Weights of a small mixture-of-experts language model, trained from scratch on English Wikipedia: a shared expert of 256 neurons.
Below are experts of layer 5 (counted from 0) of a mixture-of-experts language model. Rows are named router (the router's row for the expert), up (a neuron's input weights, with its number) and show model dimensions 0-191. Each number is 500 + 50 x the weight over its row's rms, rounded and kept within 0 to 999. Numbers have three digits each.
After each expert's rows: "comes after" lists some tokens at least twice as common just before its tokens as in all text. This comes from a sample of Wikipedia text that the model never trained on. Tokens count by the router's weight.

# expert 10
router:522446560481509441502430512438521588421529487507530456583432462402577389600520448471568513599487464521410502579526509510519527427538481441570586512465535516476508471413492448513513486477457439373434510484446554500494580560440576554454507569460500468468459429514530522597511584532497484510477501513470429562460542490573513539462455504436486591489565507432436457484528518427576503513463540514424475396520457523524523541508486534581528514459331500489536513530422441554482445446500520458543478538439462494459564531481446482478505487487436449588518556592558413470485521478440410484
up4:537525488538558487527410444597480483435450533593454461484532513499493519471347434511461450533541553468551455381320453467523515591502523572479515470562482478582476531495595446437607503512531545557465486492514462534530488449475482498547550507467521520463512445594473528475568487427610429488540465479518434489578473539476583422506541518566464470557371514495550400533491531442452466591484489484586463515552476503533507498433555504540526496562570414579513501489437539504547446489493499633547489514522420505483531497476526494518526531601491576524504490480497441496556411500444467483
up5:515461442409402548516470526548492497517505495470506498625516520455508515541466427505442510479503418456473451521481546534590595494567521480503488461493540497478544481515429425453474524440484495503473416514497419531498471406502575515449471556463380525430480616546549540520437488466504548444512517428505525617395556413489496461518636485424525503488431529461567474486490526536532514472498499442464433481523580421457562494509438518568437432536454491442519514500464365535629551547520450498497560525433437539402538530528439461468543490471490482452603517598509603592517534463525500489
up6:558454475452499458555577501508532381469486529546451444416500543441540437543569480590434537520510595433336559460498463533455457494513489536539422488491508512444538451535550529514472541459493567529523520460464434481528486415499487448478528664485530486500491523475488460512539493575465494454604478531451546409516522480545517458452437555497573502479465570394429492415494444562574513532423584506440597400408530532565493469518513405488483475473562470532551489516533460531455422482495468545476486452483496573496504377504495453552467557487612549472543524495433537447423555497515442445
up7:559439477531456532497495444516403463500402457534548465356505484603484477550469525514529481539524509460499495497421477559583463532482517559460652524551530557484485569375503530398487558468458516474495414504482564606531423554549573411491401430509584510482471482531430471511493445493500531468455474511488474472513503424482498555426487471492530463599539510510565500563454506524528432570429429511532497468455510536463521516582394523437510451504617494522562426445473569547535514458550473507570540514464521552405495484480556598481488562540535512562426426532598493486485595458502493521
up8:477433544417485410436429521485533494464540459487460535518471515490509487476400427478531472515497456466442538447518489448456545452456421541561542490487541519573516442530573412542499526500496434541522495388553472603489523536426470465572578434574479459557476443473405494474470482432487539493610494510442520418498458544427473606447570546377483501529552479465530429527447509450463509444534555455554511440527500584574598475475593482503558513492509448470573524441507457495386528571522551557475423422547490483431470518649413461505503522447435481491598538509582522536534508470490458513
up9:440559498531501522444550504437398508444544516515486448472483529479546508582604499415476570534504521524518571486468529526432424438464516444451397557501605572446565524489556477499553520555499443453445574547490528498469502429481462487538460511459550492487403450437542550459490451446492522485490549504636581509490558442539408512561481511401463419459524508435587500479613463513559499437472546522576539402493510471454524414445594413439488452525451440488431507533542519563569466509561500584491489457481513582581507493551550488474571436523435456425467496534543554504556405451578493538
up10:494503521439535553532470437471492413533505492508522511534443467500529417570503519449546547466446531506541479480464459563541498494492471489494488560608442469370449508534481579510497467419502435505504587428427480606522529504520518522484548455478489603544549462514470492513485486561545417642513536525489449438426522503448499556511525429628486547462436443445559560450584505455496585589540450364491512528526596458401568567450467470491372511518513557585482468477493547487525566513525535466474516511443487515493552564379500558474544519517554494416483497492440509617507480433486501396
up11:546562494455460495480425443502539430523435420417574462518533572462473536522429579339477475591456482411415507573505510595441535575617565460527580484562541499466484543509496512448534539516478462491422405488538494476534533468531559529430468484524572501522500546437554556603502446408541523492563457351484473541400501504567519451491535436472424555531453521561437538508595419534438509555490495459551567482479491563489511484519475533435497537519537511502448519529451505503518456465499479528491530470536497396452543526499536509514470484430429501479469564526429517470535445438636415514
comes after: "\n", " No", "\"", " U", "1", " 1"

# expert 19
router:593494543544501453525420565432485576437535486527514429551431431505558440495535505458476589547510466585474490502489508547502629457529415481524540511524496467492485524502503465535518498541357479412359488358470513457452525532489608584499465566501548485537513518527488578513506518594472507530515512507471392452473541417506515513488481555391550511441497486503496418461489398512570446535475496404409416453565518507554468457423505505471511492521475544434514477551561384586539520463490600461503494494493467402540473591467512516469482517465461377523443520512530525445529517521474434460
up5:383479541458591448512514482462503449492441520555543473557532497520510461513518489561525562478548522501496462588485548550525509510534518513566557519453518446402464512476505531456526468520585474409397457591602486455560534423481395535544473515502580540457417559555477523544499480482602549478399453434521536454562540583628623441450492510546583461589542460515465437448448463514419364507540443438583579480480523530496467558444561497426485463498484481510528559431508547484563514508554566479469537481520443447429542537520527439548499548489498466508521569489468604425445548528486507452
up6:514501489524400530494576535556577456491515531480486474561498549463494532498502507542488522410543438558498490432581371432528481546477529614393534444466560519511487580608513438514420653444518444512536435546496515435513538524539561403564480471463449486486499537387539517416520473454510513517445390475471392529580483439502562490497430424467455517578500519527504507520532505523543517523446540489480482525603485474532424435542540538432525518491566507616500495512541554567471535530452444501590482544460496550419401492514436454503480522437431530545478508609473595495454510445469471516
up7:546432406482574548573500468553519495445436516577522539510498473545577512568523514525526433463557580529498645509492538477438516429454550498513528558534502614513490419451560505457517509476529485484451602487448526586513423500497529508501548530543478543555495532583519526562475441509470549488539479542563523524572543399438426484494556535504404553450440502378522552516470463440464472533411568471417484516504457533533400540584457451509511572503520487544605438487513394577487534474568467482455550494519508547474516563475463405588547552414453514533553410471532434568406526474574501512
up8:527455398450565423438499499514511557534502421487410491468508485480547498453500494400565407456497392488483601523474401501518547454567547490415547513522488445472496492591607517474593470524545609467519544527494614448468521499463405517482463398503554419510510490503511542437517515466542543476494521487526437543505470584458451473483478501511469556385442457444490562546415464479529418506528448490538496484492468514611480522491507519529445462498546482501547463399487550544543549470512540437419371476430477621487441517456541468590504511508526456566534590432581520468459524410458480449
up9:504548509561465503551486449429440490532460526680525530599475439512502493483458527448457536484544513433562579505506542448505416523480544502553531489509585482499396528469480516591429530445492419499510465602537555431403435435511495496411490488439437534536408502473486531516518504465497459364467441475532547439483595554471524498580518588481532454502467563541470496569473579620542588548561535491509543535499456556450559558503378517504488550510549496444442541584447500522441441496549445509502438559494572458576510568508494516510532500473481487463443547524454517559488537372436460465
up10:523525544497475415542395512460480532347571516494550415559506430538503510573502449566489553552542455455527542497541514513590571416556458467530532532493541580553526566529482434463451584525540463501566500502436426414453454531446410562521530560544443545468479460536433525551367534524431474474491402466537445450568541533571554473474532512550435462576556520542528500444444424504561530561554500378507441480541564417478536478426478510427503518513556543529508540496496429582554463499456566488504480543494557483498564467568521534538454479529478544506578489553509555514406511575406462565
up11:580481449533465520506461563540491586505512463496496526589557532588550517462539610493468521586564442493472486466462454470497493487556448528404411503484494564507539465616437562487481501450499519528479413447515469478457585493399462533484499494535510600473529477472503550441609529432479502456491471531441475549507505431531526450492535440500501419489517488455523544571549471435504425547478467477423473517517550594523454475505472540514512516627347538453400463517463482557560628512332498491518515544569444515559501563549539526521460458411418506376450531450542493542494525541540514497
up12:549541494592515472549372555534492518461531526536519469577541496495569481516469472441479532468486571519444499475570587571641548540532602547502555446527488495439555447507547498518561424541438492525483504530616578475510463558456518438492506558498493531534608438421522549460584583557499446506465510443500509495370454442461528462366521534449532468477557420474497519517621524486541490521597452514512534442416400524523455526394606471525467578475462440460511551445422381492531466522490477497516509585535482540534535496488490520435523457524525531493588503519528441470478572470482508535
comes after: ".", " 1", " 2", " 0", " 3", "–"

# expert 6
router:549414530439482546496422580460551465491486507455546538562449458472502476530497489417478471512522537529423443565458528539527469482515470424509535545530540534456516498412513536532596450472454537405444584498475555492496583541404558540495463582381540494457480609541498518528543617510480475483513481574483435467454577429493517461528428522467534481488524515427589424528425447583463496475476483493481407512534486520545511489399556433513451559456393544484524503500484401503619476461469490450459478483538517407466449515496508477504522549402382453527552580636499541449562529570532487424
up4:521546527458516531517449493534479467546524441453478494571539492480429534486362400636411474442549446620475543509455573503531476600499370432454475524479571493495529564495499589531430448560461424582515507449479496586494562436549449472442568526526484496501461465376579479534498574545557561469522506495429573570552509485459496511475504526555469463479471466496561548565494576517518608453541470523584534469508468556575574524510499549541564502535490523469444540630482514560460419440478506494517562501464524523402476530409424567494475496454506537455486544520537536516471551481450551425
up5:515522486517431522534449420469506563426490528512601533470444473487524497498541565408570478510552485514511501545512525534529476485443509398529481519519428586381473546496544512536516548512568488485513488577539549439515502430449520455447535494390562449428537533622499523489515470429519491519499500500509493537431513425650497449406448502453537546485488417446582517508420515560573543466596512495577534550598524492507562533495445430553461444464455396451420543420429481552475464425505505535482496372410507535612467492418558405466478528530504517516446452535495479433501541462472544424
up6:436473452551551454506404521535490518469482505423503521500571568520455512435433529515619511458476435575471499461439507491491419469537339425474505440533432476487468471516438539530412519528390449542438433532491506405486425466456400416416525465486520532397502486499578453476451390496486555572480544491489529455558441537531449536442492525533434559473444471508467473469466432487557462433498505521461479532542511420463463470549476541498513460474478414396510480390477414470517461438479480496564548411443503444519512650468507473612517467488490511567524526575437515484575510448465491513
up7:445518534531411448553506432535512520557498530481559420458469489475561438407503557471484504485466476468522545529537482486502441425465379578518441479439564578481515428460399565465521451479482604551514517499456432520560482536574479485474472514569475556336437484530567570488592506551519468613488530490466510519537549426543470494454503499449489373469403482532483518528520574528589570452513546493563519471553457467508435526517477415477534524523484476416432514490545524619542452514415485520515629463453453443558492523518490530508570542393540528553432475549540474484426584506529516445
up8:518474442400503480389506549508436440483548591574479444475608530456528509605448545527538415515499586579477555525526549543504457514422532470570522432562542441527502439489526498449470518484467446477433509455540396506470501467468568599490546475497524535490430526498521434535516447441494499533536496467525482592470580428564447477469450508426491481427514602488499499403520450535482500426521536428503453459475553549446452566439541527511536491526476481585497457543488501469548547445515313479568415461442439527500581437474523545436503518444474507421517573434505489423497426399426482463
up9:389515548541494485513490605516587457486513485552423550451444552570513477545415493471464411473469500492530498525568523504494520457417443422563526554510504527498431486451441541492483513535536482523587470515373428499555541440479435488534617437492559524566508464505497484411566416490445491553493593466515509487390518565490493419579471485373514521525484457551503529444423424523501409561403432432497449522594584570532509569455513508399472507526433502497529555466411523477466414428502416451539482447532529513477488505435473522489486462477613494458407441539471523429533482485495474486
up10:462445506448503540465479451460501578520464495466496525558417504464545439505510549396495466515511511539453511518551543391458525610593537583537499560526519455469477434538526465473491549572398539504460429465446523437521553434575501523529505579460471481473434526499583593485432531487477565499443509420459521465551468610537571552516437387554568461441491480575455532477495506476483509496531525561451514511561549338467545476499484497410537549469519604389562416480453633435523476470511573451561510529519454552527461533426505531441506456428516560472501559535501488499455530409482568556
up11:492544447465492460425498459463507527501479408436549572454520497537530526512522515483543497562475444547524509510531480397543454514534465573542473551488510539501531529494563498516445566527473584509502436498541451478503462472493537549583467578479483419457477430441496573505437489495528585556472429647565519570556515519484457457536426443500520608551498489457490437465529525605464477525560548456429514455414541508657616501400475519445465551505559620444557433500529501452547483458509591504558644518554447451427528507498573493500542514527434547545467437460561526487580440414464490522
comes after: " (", "\n", " \"", "-", ".", ","

# expert 24
router:518466563520507527507417536453534541508545509495474579512434502484464472442501563476574562466484383574442505542512485475538575435526439402525446481565427476573440552558491488535473538511390523408429468440455517506486562568471580532475522572498606408498463471481442487554509531574469509463523514517447455483474490396497479491479483493430527522525509491478592408460379488465517430530449405421420477523595469504538465496442518526440409539485444597513543467514486501579470561427562525515461536527556456434495512550463565514490419525399453452472500552572508495399571477464403467410
up4:415524452506500500499446460438489507521528598584571514526485546505502516500464500474595580489471493495483556476483492539486637480496476486457463566449443471484557559533465451416513478544436498438635432459606518452405512485518530613458434501468474501494543552473542508474519645486574530520529449504447545555477525598498572467519518469512529565448508473467517564417516536567431573538440436439457551521414500610613499512418566513506463434483467553427577533596483575464471479513494445520468574470459514565528466548616563448436466536501485464514524527517520526426441592491489469455
up5:499563599483401541558494532459519431486475560486479563581541527452470484461486588470483492484545420461564485490414591402509587478525485525486566473485496466491527505500496422420538483463499445510529523446499586477490531538510522558508488474516470489440470458582493469414432389488529537469494559558546509535499552464456565491604476576488548517466473558451597372518544615490471454486622445481508464467572463453488535507502410408442470506450479465554583502463501575532534488514577527522453454453585566363434504555477563463589508511548434499470609437515418491504444460507452459497
up6:526500567476567443578397544528485487436504567510439554489472505443394466437466602495489500509538450514449476546528423509513447490444488519482483553540497437457371523431557485461542506551504485495464540535612498494532457533497475483334463663577473454532474519497586458464469475503497566539573540457569558511502558434469497530539391557559536448573615474411427464476551470439526462458534535438494581459437503578520488605515525537579530522549579508527495418533525559561438528487520508460534519538445582442420472463537460525466469460516493453499489476530560564502454447475495483562
up7:574477539437443387547542417502608392485425576513525494514527491551498444441538533550559445505494493541504458431530495476564600529603412567457521462522505427496576605544589373539447457519470517479463552575375442502523493469514477480563567536473458512534537448438554431512549509392570502460503498550557484486463490539430518519452408480504543479485546579449454370520497463475514374453515483385544521530546448509524505507524464426469463511492485523507543462452468487511522552508529549519460456563513474489488450526533542508415514606498483517464512461558525599536552541521510391508
up8:451496544544491574482483539557446471577472545572426460607417546577455526430421489521509565490503521569524507520510526489490524503565448375493481465471514444441507466560425509454518412537527543485438557537552544461474414481511540510498473539561451559464479578526528443548434531500483479473439449535564372554588446557458523510566469584398410465458468525482523486506535484526552450464522638516483539513531508545591535500498561568503479549551555464546594532540465410471536547481519591535501482564416494468601521419596513521518519503436474578469501473538491602489433462412521589474
up9:530417529477575562598528578455368495436485422447574494478419457479557460525513492466541501471562569608444497614533428445431435496491524483458421482506539420561503521441453544488521427496463559496450497574542568479511431576469427446523545548577521539449562441520458443450512492538590535418542428511560402514451478551509409460462450426518520491492456485463442465502464619447530567509462507482407472451444453459547474529581554468468488471437511506399525436459524492499432480591500525528489464531591533492481427544536455496410482455502457516562566506536496561506480498438422504471
up10:384497439431596454489496588550552464464468486469458585456525473538497445479502420503483465489507558576492507566496535557510498410425528497580490550565418506528440463492479561504490469550481493507448535472570503494489534496524423403541496516432413538466556406414502337537516551491521430349563446436509582586423542496455545464510454468501498503502587576509459546495490454493401540496580404480514530428502525569565540542545478494480578547540515460505507540452543543504612467511509511412445552529519506567480515519524454539545451520390455492495501522510446536497466556488494618563
up11:525538604456476591438507498502417491403457577518516490498471461420526518522594494487499501581495468486544536555452512466499448565472504534650499474537459532498494549420507528499565471468494542508538511551495562424572481541432648632551539550516515598454487533526424512474579497529493580525478549500463419496499491526555492480445506491344550438576529433416422492427474529545452491494571562481452431521460508460535547456482520441496530548522486411549579517556517534483520509499492497639534514495505449498402638495569522525488458473487586533437469495497567543546523524515427478515
comes after: " |", "|", ";", ":", " 19", " ("

# expert 0
router:557533489473543541498482509455477613419517546471500458543391480555492479507450460492472555507463405494444532569497497481497551423596494430467502499572395524562440597480514488548546541448497383404465463453441518527534630546422536502485453505534527433469444515528448510461563549596476491454511556542515480546486465464499550501498506496473516527466569545453677542510509419498598451557459433487458522513556522552522554495400529426522478500580502510461578535541577496549556463437466473522495529527506366486462552561429413482441527579460403461477493538536502429480581540498517467468
up0:486486493502482522548520486636513462505568500614487460479533507543456505491500488494568547523461468538498576585505532497442479563409429605542501330515568411419449510404501518501531436527375479525522439441511480583435415463505498488501525392512537507488484500464475588454512487489517431562520552469513469484456508485514520494501523483439552478435522529503496470477475518500376457519580483468475527504400501543583399405446583470502463498493603420552475459561424558462585549551501477499501442641497466449504456406523492467518453484511443541460503553582497509495490597477433464519
up1:574452521547560526513594569458516444521501503514536578525448438498456477516448521549510464523487523532570512530462556566535545499494609552532511577456577522492516571558487505602535484484466470430470554432554550525517520484427448443389548563464558513477493599498532452502547480611497464411447461535493507497411513479515464512462568480488474498581546460487497539570515573511569414546455543469450445561570485576569495449463471577520447468570520506560557510510527475555517447433564448572476452586577527463459493376404513585437454416544489446473620575521498514592519405491543450495
up2:581513515443487328515550519554486462560556496478454405530462498519416472453510560525397496448487545566449543510512589487514464541477606427428496593475578470524503513539466514537565502468584503528505531505481468500555586486502497604410434535454565490448474564599526442503522450414524501497544452422496509460549533567485555512521544469471503596483511484443508494537525509548476379389462406571456515500491434467561415483536525510426488525527353508484586510517552459454408530496498510403549540481407583509523433474408557485449495516498490451501521521454498546473494475566521522556
up3:519531449449512503560545446540511469550542536518546470422581504462507461518503456438511532452547404453403501593616484544513454557576546511563440501479474538465401522476452511491599474507521533527402508515499517380511491419458589483355514420562509444475517495582504436488569634544501547502539518484466418520574557533579558457499508558545418555530546509571493522559493391495448438505519518458519536449445492536566482564467495479552441437498509508529412503506450500466512611524596570548578481492484492510539487511497515498435494560588448434495560455452543510445416544495417453469
up4:458536471427501593507585527468569490423472612511514450487550502478475455533424518553553532566518430494427483443517512502480455479453469623493506573515513421479537500509565503505534490571520389432534486507517430603506445480546490566414449421453548490412513551493560522457569534500461537485468504498555455418516564515464455459427459498486441507599469497511500509600535456407460451568488606445482499510494451482537463501461526555489517461447503491504449536390500521462518468645532579503579455470551519433445525580510440502479433385382524561482520488428577485431517439464417535541
up5:446463520453484426399455545530553472430459520500583439519489476488478497482403446440543481512499498571448500422587594483518531481381523487481493599500544578527612408465511465487566450489533449495471521554474473387458448483526510506521515493501481455528503524430544448489560466430517504511542489494507544473397436456506525591465526440536450455472503514423498519474527503486518481453532457448583528471498543520511444548474466578482494538386527447552433574548472479551466473465567433508459450433490448454508435411544532495547508398557641530467584558356507396559551387512458491520
up6:506383415467456474526436545533536439523533540474533488476514484532396487565451584548462465485589578425530522500463520503462511459527433577505457519374411469444451447505646449428444579476654436496465487503530532522499560536531479542559514507459483502515496535513511442426463502607458523487439520510478473513498488451509515521483455471600447473443510526455516399533495473550470392509474518433535460470483488509481507516517428585486527507458491413513457534400474507493547592644471512421450468483450500472469430590404538391494576509482445511512556588522564482486511508550463525561
up7:563463489537547525501536501544524451568429527497574481477594472556499463516473480509449555494520359474480505522397445549503513459497447506485521543475478544449512507509521594415507446476529382612522467548516501502436459526514523451423577536551486586455488393489522436519389530494532477454449462534434448466410540554617467562487580503484427465588480609541539390518432546475597471408552515625501451532456462481537504469474518488528539547539546537451399492450525478506491492459518457498570499540478481475498571488554517554525575550540485638499547487507431561490527513450611520503
comes after: " the", " 19", " in", " of", " 18", " a"

# expert 26
router:501483528464538468500477506424467543481501553510485460595502460493448474497419593478498497487505491557442542506507497478534557429525428418453574546542428561550464463568526496541583530438445463492437539455494549525479511518457551523475570633513551505473450510454492504566571505544480413542527480526446409353417550500579534401437474556394493647439522536437441499466519427521650452539519514467455490442556507515537478524488470529544520499420537537473511573515556445523429477471556528522471461404516439473409539550498538485499534533491489457588487557560509519513377543478433606512
up1:558471546519508548540441510525436602586512566407516578453549493461444468532561488401461454505469561488511539534483517560520517600467369528534465582528499513455543512494541433469468447479587585537531453504520523602510457488513444490490506544653523459430467528451535399577449447604467512501502426590553521492443493456441621486621433520543516464522501545522538585518533603501617537503521474500477470457504573440552538549472487503487471514446433553482489550541414447495432551467539461517459478540532470499511521480482498437496510455456434567465533519499526460555508473445508356553
up2:525501504554442518466462441544486443472478479596490477545476562502525529414525460470487472452506591481432496491466474599487492478440491463429577497570521471492503581453529392389413442498439432477487481517487593554442514494410545425495539489484496477491492456539515413595474511444522475534558535553491452457419482506519484543531540523448510498556504496491478478510433475471466560587522451414342492546545481542514460423547536528427469518474553587522477507536520512506510434487449584611524387466529523538501514578502520586454423599580507536525385500492434443512403572509403389484
up3:445476459454388537462435522546560423526489440438500458641480547501493424440497550488506543432510496587610561464547443452488506534611530579540486520488546479389531532493584479447482534597505430499544533504495471512449604448568462503540540439559485492432519448474489481470431462532503423517489521454416500538535565435423556503456453472525502379410633379480453506515504517482399540604422568439502479500502460454520529484487516512524541489502494529441476453487431457511574494501454546480506492510537528498470562618485482587496490452446543477526560460444479540478535552529401478563
up4:482396440469540548406518512663461422582458589566533475506522483517481430488556479470490474488505523474509516545580473540411522567593499453448521465481512496478409404470447585506426527482452550464479512480584436501508471481520476435428404497518551439546572499482450579474500442555555431512515480462554469500488523416478455535447538506559487520542452413492525513487484431533482444491542535487517514474561505500493516512543458515393451517508418494473636560591496462552507487524541387464524467432460504507393525499559533478526489520541432473459678530543558520607570439537473483519
up5:603560457546552547500492512574521480550535541456596519568433486522456531510471541553467476513530406502563441512575481555523468513522507443484468435503535468418527558412497382569551480451487493576529554468579524461510505488500508524606478448469469442510463510523522475524457461531552513480506476468568491467522496537522507348531492564555459532469478502559540421624509484466466394511449547573494420471533625504541520471446556410538490431535541543539432477505527537431560495518648455438456514595456497480513497634457504451513429538572431543467562483548527540462604496560517429531
up6:467604538503518535471527497509540470526438526508606545472548507483541477398408510500513551492496434446581522540502488521431507478580493534488442507473551489526516554482466358398500450560587434525480520483512510529546459519398504587414463499501517528563476447446538358575484563469555515499529547525481504562470433427549469519500594580581475501452511566459476520448512444482428409499482519478491482574518504443576451410537520533518506451503469468617584508455586410529454453544620544563481473492497521472478513543522538429428506540455548590441529518437465411553547506569562521420
up7:506433551545545487557548493582516477559489549540457552562480427452468512477551431558506515566512509504474518574493502480508486492442642480498514634459544462570436612492536561526486463549498529511428458481469461509511530503508448411619476516463645535564514526524473547469494447470583471455443465506443517541513547560509579406526625436461469475566555501431423502558470442560505542424557506569437557533425433605535528540411502463500468491489471537554503594549507564516507456454563472515521480496543417488542498549545442498496519448393521526492589493473545528552496609562471456563
up8:468523475564507487496485566493396556460434569504444489505440436455454519524617438453511516509494434496482469558285476463423547525434461601493525462530502474470430458522530437563551510493557572441526458351478501539415526513517592492423493539474526428511513435518477546504441446580448450517555527472564539539499468443441513522545526476502526476467456540502554540538451542530462540412563415449502535498528476525489516467616520477442404460495493551515396525523543427532458588455549501506497460493494517534433473504490496485556557471536547563452434423420500446536566546547501626466
comes after: "ed", "s", "ing", "ation", "ated", "ment"

# expert 17
router:469466542505528554461455440478503548399538540501501521476455517520437477465476507431527557420470489503462498513568478450570601448580457468520491513517421475515557461488510503569569415489431569481484501494531506461479591575446607630502510599522514502481373490508475543514546569567483458507500435559378478432461606390586492536485405574433547492501525463483576450525495567477533482544455451460454467508526453491533476455446563518482462412512465531483566426527503479625534501443484405509447532444600546482478472486501577466471464513433509378501567544538460493422519511503400499462
up4:504544443473520497521568540501479462465551536491536519583514572432514504345452387534474523537490488472514486552421379489428410501515516582648517453571491622566434552477537477559415575517481540550520445441561421513518479472543519600506564509552498476429461519541549448529547587520500439522515568419547517476521555567532449502479411467466580539519556404446514562448430459537441494434493428447431456549468590502465425516501511481478503480508517561501507525540462530498420454466469545419433523480488412524442508528457511463472472487507522502469503551518508392492582477471448539407
up5:489484504481550426575514532478549492463480479499434564501489547544563416498580443400497469534440517514431585460442606576479464537534467405479487436509541441379447452469449455544489462534414515581488465473520496510455506433543412556630518447578475493443473527502471441447476500513549462517539501522482528480519585339464492451418529512492550490519534475486535529572524509555529539502495531548585517432515398506508437533546541521629470426627495454508488534547622466486534478516465547509591487518545473505480498487584517508524539462517391565436530467488554465459576428468512519407
up6:457443500559505472407465378459388493558371531497418486532479479395439553418641537444535471484510552483578473442439414509468559467500492516512420574572552485492535463518476550495472500535559461576552477498563519465427472528490514557471553587448492428493560435535398589527509454437583466473495556590538444547532515460567519546522394505540460514519565516515527432586524551540552498509492490463526490519488574572575484509524443539536471521503436568560567444534496451581607442504498559440561458547453536414493458580502479551469524439471465480526512440506482503490508558485447547526
up7:584514553422482545523400502452461462516486529393492540551477493484399586437447493422553502512492513505556490336464487488510548478546473523513577555530483482499501449523449482452540461419528560440591590533495536564432523529592553524494415469490528522554484592463430600393462513468492398565513404406507618508457538523516455452516457489511542475608530465497504518482446528634504507485518502479497500438475524565542464484464457536511499521592541441414490559483491423562509503473521608508506512466615543552526533471505538479432534595502447574550527483495488511523454563465477437458
up8:554484581514458524516397544514603432424538505434532529549453477448494574551419491453436438472441516538440554510337582529440476536426502556575457557540567521513481485493501477529491425571432567513429435465545532548389510597532510484538433529442541565520572485472512484513599499552516507466546488496543455489487512485443575534473478452457537508552548464608519443487549391489525528523548443552521548505479442584524569540474455501473570553546536446534484479618476461416502416433465580468426502458461467441524445511581502455477507541486484575518540414504499402465441559486496537465
up9:504529445499474488479554418483531530443523560546535501433597495478525489553522517434458563449461521510500460584502498493475581595524513459521398598501602518575453483454571482548599483542525630550516528506478565590446449538489512460491585582538516521549550496512549476489488505430547502494478513482485548454386581496618542559493604501536585554506464470468554519433529481447524492465553494466473471552576435480548436479499580519431443480534463604505477571566494457510522388423453582481527506453545495584554497537572543560449470549434501424511595606490457401497464530500497501525
up10:475545468495630485426470502509486513359454458443535569549417575491442561476597569460472500521485453469457499604573457563371414562475555390451517523569492433547439524429552514555512550533489552501494421460582509534465519546461429537501437540457504540474487446520527520465567483550475504418488505478423534532570475505557455431496432424560624591504516535496433503542598525492583486518494458455551561498437482515509499502467506525526530441546494502557431462457532488649491499459579478512446598469485472507494466540543537467547571516481487437427498514484541490380520531519537497537
up11:460479516492535517474498555467497508427569392530411457527503522439422463597485508429512569561606507533518409455407483515532540457485498585537536419514511481553430546490519504425550501500506507450458554576466502531435415398569547492537605571451526518568437489530438483587501515498486430582427406465596464511449582502480579441505524518500585426543458473459498535557538503505528477527466496445472455619505482487449579517418519508460500474522533508487564531525487501398493515508604472598608489485523574453458512471506487511457604542457444517492454488347497420510494438499502513502
comes after: "-", " |", "|", ":", ";", "•"

# expert 31
router:573387508491505514514502529487538420478536503490483599604453434473384427510468537454441461550464466566445544530472493464558560485518506456473541510581488486576507472587611432613580525456444465416521569447468547533455466496522480516451542527508656472455490520474519518516538557574412453493548452539507477495462570433551538499486460476488482520454473554444517411535478460466619408487514520444489491483590518541515458474493452478521480498472466550451522513533459528523475565492578497327491450480526420502460581506475538524484475561458425438549484501551481591521482551470406623536
up1:463418591474456378586459496380550478512482529554547474454487469484513489497429423480566490492410538536431486453542423538468488509542383563435471513490476506488636439485495464584556479458538492486479524470498527481429573517459502409493502419422489482583501577414512537483459531549451543557462493613483627441456454504478475520559490543519482472485478454564472394494495555471516452503485527511446521451501530452447439465503498589517522436523547574487427538541632466497545404473492508409518494570509454442532516482401507480562543542584516491452531514453618571493434508501557456492
up2:516482636455415510529564534498418533431517501486458424567527507574571487386491482490470565549456506451434467470518503545444530444494523529441489574531470609532464554546549527490546471420404424551499534501433431483505510395532469471506480501529563559496592576436495465488499546479491539500522602544477575572527583574430410527525516530472489556569417517472504454508459477467432541564445495450588537444436557406528538398538506453487498488532476619539477447524567486486508387536473546542576462486407472446478508411498478544530431497459464556485525550479499537512385475507529544445
up3:593616503474500450548573500522475527500483496517521546504473515520465537493439512506538539361565472464625449671513448402522464477492473553487409548425548500522560576506529468414468462560510576498498542450483535469447546493478474492586443530503524477557433541594529410539540509499503520538467516513457543497470524468571498429603460460464460496562572579483467476533560473571545428395515539546442516565423505443479480513497464473452471535484594451546515538413446484539470496502386550524493434431514544548464388449534576454508457506504448455488397574493525472495564534462590513482
up4:498472452461494502433571554500449461545531477473464473564455553490487461458420492553535467456469583550445542574521479392436481456428439368535414568538490521464421468534546511475597590448471532562561429492441492533487474550441536445506586540461452547611495507448497503402529597541483482483554515458553520584578540566529544487508476530644578522614519560536501512431523456554498565485366459475480516501507444554513540470447501527430473503583509515607516611589501442472556568468452540501528516555552509475457473462402485576514529469492580492519521473515493513474500462482488501553
up5:425518540470527530581472458449568503401494497511578583530426475561655463533453521546542536443494513453466471495464487470484504524551449527487500436511399481548439538515472418565413478439587544541498518510500514556439392485454480446527538536489648446498469567594494464517535483497554521500491584501510446454496539496541531595463559546491492469491466475500484354462500424623553543514418489496424513435409534498495484531469483476470514505546351486488494471461602487549487552458523516529441481492465503597492523454483431535487466577515406559420519441475497523553501477472629528494
up6:446511469463456517558473521497469545415488573509510525448557517476498461575589454490437495524500591521597593426498522493473501446571518486489486575585497502427499523417508497559558525537562474442517496505564502532550533529437551563501564536529453541603499441466470502497459530597353435478605442494501487449521470473503470364493489479627527513436453514429490570487545525513429567648481521462535533534571565499488502435403514523480502546516505562555575517492507445445528485473608430541469448481475450562505472531516521536400477487435570387489596516485506442448510455461469541570
up7:544520565582504517525430472519514551490556443399515443419500527582616546529562542425510502462430580590517415476394586493531526533491497517416468553483418438609470527526492523532488547504467583457519525487545488572500458455442507495498551450497413466522470497494425591461524533462439483526462489439490471512499485638463445461472474532491546475452548481517584584452470491499441491567552448506509566392581461475550488508442533468574505496495466391533465454538512568507508479481452547417460489551443550466638460421390498460540493501539517390463544506483501573466574521415485530459
up8:568545446489551576525502450494454586439552505527502503478495528509522577520572507457500490487549536446502485407451490463516515459493574429411629504536468581559551503504605645444487454460499420512478468543589405478545528526557499478535458530477565528499497517447520501469499560450525499567512456490527522564530458415504596431490422558472502541518539446553475437514471485483401543572473541484614461484487531541529496475483485578489544518404463496488465529495595516506494468420339530498510527498449461545509549389626493455472493482521598493466541550507470435507578454367508517413
comes after: ",", " was", " is", " he", " it", " which"